Experts of a small language model: 32 experts in each of 8 layers.
Below are experts of layer 2 (counted from 0) of a mixture-of-experts language model. Rows are named router (the router's row for the expert), gate (a neuron's input weights, with its number), up (a neuron's input weights, with its number) and show model dimensions 0-255. Each number is 200 + 40 x the weight over its row's rms, rounded and kept within 0 to 999.
Before each expert's rows: "gets" lists some tokens that make up at least twice as much of what it gets as of all text. This comes from a sample of Wikipedia text that the model never trained on. Tokens count by the router's weight.

# expert 3
gets: " that", "ic", "or", " which", "ly", "al"
router,255,180,207,208,102,160,236,240,245,168,165,96,224,177,248,221,261,203,194,162,235,182,233,170,185,246,219,293,148,170,115,162,232,255,230,196,229,207,201,143,195,197,200,190,226,104,232,139,146,185,199,209,262,225,266,228,130,191,197,250,176,180,200,131,224,259,217,257,182,126,223,238,151,261,153,210,155,185,232,200,221,236,180,265,173,195,229,156,211,164,167,188,191,120,175,258,205,169,155,131,203,252,262,234,145,252,169,216,167,224,258,218,217,205,170,179,197,160,246,107,181,187,248,210,182,253,206,210,199,178,250,172,223,244,183,189,220,144,181,181,218,267,259,145,188,257,202,231,241,219,160,182,185,202,162,209,191,178,270,231,257,192,110,201,112,282,205,201,174,186,138,175,200,283,161,192,168,127,202,235,245,168,253,223,249,241,211,116,170,166,194,225,224,258,237,187,209,161,147,242,198,150,197,217,129,185,254,161,162,148,228,229,255,220,214,171,227,194,169,169,209,198,200,227,171,161,131,169,202,242,208,244,195,204,125,256,190,178,165,236,227,195,219,266,218,219,213,134,188,282,151,224,180,184,246,238
gate0,187,224,167,231,216,191,208,222,248,228,195,209,192,222,267,208,231,244,197,255,248,228,221,173,175,174,165,219,138,189,170,119,223,225,190,134,155,180,179,246,133,237,137,199,221,186,156,228,224,167,235,190,179,175,219,233,181,202,198,152,218,191,178,186,161,193,210,230,123,148,168,225,241,244,225,105,119,124,219,197,224,203,245,166,277,196,181,191,170,191,224,166,233,246,154,279,233,208,195,155,233,165,173,169,204,239,150,226,218,169,289,167,123,195,268,181,160,153,204,223,170,205,283,205,204,248,193,224,202,235,201,96,275,189,128,257,209,184,222,210,139,216,207,135,186,165,165,191,166,229,173,183,201,269,181,224,230,136,195,220,148,196,185,137,157,202,216,148,151,258,112,270,162,162,203,200,149,211,128,171,155,195,168,179,203,120,233,228,194,159,213,214,182,127,181,211,249,170,251,197,214,238,237,209,239,196,213,283,243,210,128,213,178,287,226,259,288,163,177,235,196,317,211,250,225,255,224,183,183,226,163,191,238,240,191,165,230,133,157,212,207,215,170,131,191,188,162,187,180,234,170,172,289,217,213,92
up0,234,247,173,165,209,208,177,183,104,269,236,189,147,162,217,265,216,199,228,158,156,147,235,231,277,167,167,208,213,186,193,293,143,142,232,217,202,203,152,170,208,226,187,193,247,201,244,191,190,199,199,158,256,209,166,186,216,155,173,206,120,163,228,116,244,241,121,205,237,198,230,178,180,190,139,228,211,268,224,188,211,189,173,217,191,220,221,232,263,285,230,261,161,199,182,174,202,179,224,267,159,223,186,241,220,186,285,155,135,244,154,249,196,234,201,196,201,243,193,181,231,226,140,211,216,196,235,165,195,192,248,230,165,205,269,154,192,220,157,184,272,193,132,205,169,135,246,209,232,141,229,235,167,88,164,243,210,192,217,176,267,192,234,263,172,162,149,192,264,112,269,161,166,190,228,253,240,245,217,204,209,232,216,266,234,231,213,262,182,214,180,217,262,222,172,198,197,157,164,215,167,189,211,187,169,202,232,133,205,154,211,222,215,152,168,124,127,185,304,150,181,195,294,230,198,164,206,171,282,188,198,184,104,182,174,187,208,248,178,198,230,214,261,302,199,195,291,206,168,213,177,239,169,170,189,270

# expert 25
gets: "ie", "y", "ia", "a", "ue", "i"
router,239,212,209,240,124,270,183,248,212,141,202,151,215,185,239,223,297,178,202,185,178,138,201,167,194,192,202,238,129,133,134,216,206,182,252,223,189,244,251,196,193,174,197,177,207,129,189,122,146,238,225,235,230,227,197,226,129,228,97,219,185,155,182,192,249,235,179,295,166,165,221,116,182,247,166,208,207,141,252,250,154,228,118,242,204,198,214,199,183,164,169,166,222,154,179,262,228,181,172,128,244,228,276,166,143,176,226,185,139,232,291,247,178,141,247,192,171,215,229,216,139,123,240,183,191,223,262,155,156,137,235,188,222,259,149,171,225,224,170,153,143,237,214,209,194,227,206,230,227,172,177,218,183,203,174,204,170,213,239,180,274,231,173,270,139,170,232,233,208,202,148,169,225,297,217,217,153,159,167,234,236,173,205,225,234,267,169,185,201,165,267,304,185,218,247,191,174,127,219,292,202,203,192,179,157,194,219,183,197,191,238,215,180,223,216,185,253,207,172,171,188,185,242,208,269,206,151,127,146,242,242,180,173,163,155,240,204,230,201,262,256,242,160,245,178,167,171,173,187,261,180,261,135,158,227,185
gate0,215,191,262,199,235,198,191,208,208,249,242,140,259,241,282,226,159,246,187,280,274,228,193,210,194,224,167,253,188,151,137,227,237,216,211,219,195,279,167,288,184,124,220,157,155,177,201,179,241,214,170,167,194,206,237,146,167,202,141,223,225,156,139,141,174,174,216,180,155,173,187,262,210,152,195,260,215,161,201,199,195,209,241,161,199,132,168,254,159,242,147,201,224,176,171,223,157,242,231,150,175,235,197,173,171,233,213,215,141,89,161,244,168,221,217,195,141,180,279,194,245,179,137,226,166,209,260,155,214,184,148,210,223,194,126,134,248,236,186,255,198,273,180,183,165,191,200,206,192,220,214,168,187,275,139,130,207,194,179,164,158,239,162,196,170,172,140,171,264,237,180,188,153,204,190,153,192,231,231,191,161,254,274,203,232,265,182,164,210,206,256,132,150,206,237,174,257,221,220,119,201,266,165,208,248,138,180,244,168,155,113,263,188,202,284,217,215,110,177,166,171,244,175,191,187,203,138,201,185,192,198,135,267,210,191,204,266,292,218,174,192,222,203,216,152,169,208,134,216,174,163,279,172,213,270,223
up0,206,178,251,161,198,151,173,215,240,181,126,212,185,233,132,182,179,189,198,127,177,198,209,153,263,188,211,184,192,165,200,209,164,229,200,158,212,137,194,202,141,223,214,210,113,154,223,223,236,207,244,162,215,167,177,165,160,230,175,198,200,138,301,206,243,186,153,174,170,172,221,232,150,171,246,171,166,242,173,239,126,258,173,196,195,197,222,183,191,220,190,181,280,200,196,224,207,161,249,286,251,248,163,198,168,266,197,225,204,269,194,204,166,241,234,223,154,210,202,117,209,196,186,268,156,197,192,225,209,209,221,246,228,165,186,260,166,218,230,223,297,211,120,179,202,219,270,247,232,193,161,166,149,212,176,308,155,167,163,135,229,206,169,247,103,155,190,213,247,230,221,220,204,267,244,125,176,175,279,158,207,247,136,227,137,188,205,215,201,153,161,220,215,258,175,218,216,73,139,186,177,206,196,230,177,196,194,181,217,262,209,189,307,131,208,196,234,187,294,234,194,209,139,258,143,233,223,174,202,164,238,243,220,204,196,187,205,232,167,238,251,198,167,223,266,120,142,194,138,269,221,169,212,149,141,255

# expert 28
gets: "\"", ")", "a", "ia", " County", "land"
router,214,198,251,280,82,237,213,264,239,180,258,177,245,187,223,192,334,151,156,211,198,193,269,199,186,198,168,212,149,213,187,144,275,222,255,180,185,261,186,201,202,207,225,172,178,160,160,123,192,198,226,256,211,204,183,194,150,174,133,196,210,151,170,175,237,198,192,259,127,173,154,184,172,247,151,238,170,169,192,202,175,275,173,254,246,211,230,120,164,165,125,170,200,155,186,275,204,209,206,107,210,224,282,198,137,170,198,192,152,196,226,266,174,183,231,214,187,261,224,201,149,166,210,220,168,223,259,209,170,162,212,189,200,283,214,203,157,240,196,169,214,252,294,226,188,185,198,224,182,164,169,224,200,174,131,159,208,180,234,179,255,247,183,307,152,225,230,194,178,209,155,160,216,271,146,210,150,98,215,222,217,136,217,200,231,277,124,141,168,217,221,310,175,259,241,233,180,214,209,254,204,217,217,146,147,172,211,168,191,188,242,186,224,260,208,183,235,189,143,143,212,238,198,265,176,169,160,191,149,243,236,169,198,175,148,228,222,188,197,228,224,232,226,231,155,162,161,211,186,240,179,212,140,159,186,160
gate0,191,239,295,211,190,218,173,193,254,199,254,262,253,176,211,223,198,165,214,232,189,227,217,199,167,249,179,185,198,189,154,200,136,212,240,168,234,175,192,282,232,279,164,168,148,173,224,197,131,182,231,282,158,142,178,195,217,251,224,218,261,244,162,251,220,217,220,214,178,234,212,231,144,231,233,152,281,290,213,174,247,209,207,172,152,170,186,216,181,159,164,146,179,230,245,186,236,179,226,199,226,208,202,264,162,296,156,218,91,223,199,154,236,243,249,222,166,224,181,263,185,245,213,148,160,273,224,247,229,173,207,220,169,227,190,161,111,180,174,171,198,195,160,229,214,229,177,156,158,201,137,197,184,201,158,312,206,197,207,215,178,250,239,151,194,134,282,180,259,249,236,135,194,180,156,238,164,185,197,220,200,174,149,135,220,241,309,152,127,172,228,232,198,171,182,173,212,136,211,219,238,172,211,288,140,201,196,177,230,146,234,249,227,214,208,280,195,216,149,118,213,212,167,280,235,200,131,226,122,220,126,140,154,174,175,173,166,173,206,177,203,238,129,198,200,269,196,207,193,209,186,137,172,196,180,198
up0,206,216,284,236,138,167,157,217,205,309,255,229,230,123,288,209,229,124,228,241,273,237,133,251,169,176,153,189,174,237,191,186,189,162,192,207,179,200,216,241,204,237,223,135,208,139,223,197,220,194,178,221,122,178,175,108,202,251,211,201,200,192,159,221,213,102,179,185,159,201,152,219,200,262,202,177,251,298,184,164,256,129,160,128,161,162,179,142,184,234,151,220,204,262,237,256,229,236,212,189,241,205,184,199,204,250,179,191,164,200,233,197,209,187,281,189,153,205,217,308,223,295,181,162,195,257,222,173,186,152,172,179,248,265,217,177,151,227,132,211,178,149,197,198,215,223,188,182,197,254,168,219,241,184,124,276,245,276,256,114,137,179,270,204,207,193,208,193,239,199,173,129,202,145,160,174,157,136,199,180,170,168,191,144,217,267,250,223,186,164,201,214,185,198,226,233,239,170,242,192,196,180,256,241,187,158,223,188,253,168,229,233,189,175,189,195,219,220,185,144,246,232,132,195,240,155,105,219,139,217,93,196,135,223,242,209,193,203,193,190,216,161,193,198,166,262,189,227,186,226,173,185,155,190,165,173

# expert 24
gets: "at", "on", "ur", "en", "ad", "er"
router,270,134,249,254,126,190,207,215,204,201,247,149,224,152,237,163,253,211,212,214,268,137,209,173,184,226,199,237,191,175,147,196,253,149,209,178,240,260,154,140,217,161,209,191,203,143,153,111,165,204,229,216,200,229,178,237,160,167,207,256,169,179,189,187,235,208,175,232,148,150,219,163,136,200,215,159,140,177,256,228,208,229,138,217,205,224,182,161,205,169,229,206,152,145,193,256,227,150,164,139,238,226,276,189,122,141,131,220,148,217,279,245,176,180,169,223,213,183,202,214,145,160,191,193,194,275,295,188,172,180,260,120,234,243,142,178,199,254,190,206,186,203,238,263,185,208,173,218,205,162,201,184,198,231,192,168,111,207,207,190,279,228,125,199,107,222,275,228,253,191,173,171,213,275,159,246,208,155,184,239,231,187,241,230,238,270,133,186,149,254,256,245,179,200,238,204,177,206,216,184,225,225,193,221,164,155,237,147,199,197,195,193,245,239,195,195,224,221,156,215,189,214,248,272,265,223,137,163,125,248,204,208,172,194,191,226,161,244,190,242,251,175,200,273,154,209,238,156,225,279,102,257,202,127,262,159
gate0,223,166,136,225,271,201,164,277,199,245,195,175,170,193,171,268,197,222,218,174,234,187,234,175,181,207,252,199,215,204,195,134,207,200,260,241,226,168,285,149,115,188,136,167,200,193,175,250,167,157,207,265,156,249,179,258,107,167,176,246,138,158,266,190,179,245,228,204,205,118,94,200,195,207,224,254,182,201,266,195,201,236,171,227,199,212,189,199,237,169,237,196,224,164,149,235,204,168,233,209,136,166,177,274,186,204,151,141,216,164,165,193,194,128,199,126,173,210,214,200,213,183,213,220,234,162,247,252,200,221,302,228,184,156,255,119,126,190,162,225,246,182,210,133,198,124,166,212,196,174,190,212,167,235,215,228,231,185,213,233,169,149,189,193,185,212,235,245,162,138,239,228,162,211,144,242,207,249,224,141,135,158,253,203,182,179,296,177,221,148,213,207,256,152,83,145,187,241,191,195,124,260,209,218,178,207,221,114,225,165,139,191,205,250,179,167,243,170,160,228,124,237,161,239,266,208,235,158,224,202,166,281,175,238,205,188,248,230,208,209,268,209,224,160,182,187,235,197,122,188,189,207,239,170,277,182
up0,220,168,216,114,225,152,187,191,198,132,188,130,187,204,241,239,121,130,138,217,186,179,236,235,204,258,217,231,284,127,232,234,109,183,147,248,267,182,221,161,246,154,284,175,168,251,204,195,161,167,250,179,234,201,175,208,217,243,202,205,225,168,220,178,163,225,242,147,211,173,236,217,211,191,174,225,228,208,179,159,262,189,214,215,127,192,207,154,276,228,272,216,253,183,212,225,166,176,215,186,221,201,179,190,224,195,206,210,206,185,181,167,255,210,201,170,168,207,213,107,233,197,193,140,265,212,223,174,213,232,176,174,137,216,210,119,265,185,154,237,245,209,179,264,122,227,183,186,159,208,134,157,221,185,212,131,214,187,226,258,274,194,181,192,193,222,168,231,195,193,203,212,196,234,175,230,128,216,237,232,237,238,245,93,249,269,266,215,172,177,195,172,297,200,295,139,180,234,153,154,182,185,175,174,167,231,215,188,235,153,208,253,200,205,247,218,156,208,264,264,136,180,208,172,160,175,220,178,186,211,238,286,244,176,148,159,162,225,173,217,191,217,238,226,313,247,249,181,135,286,212,282,210,223,278,178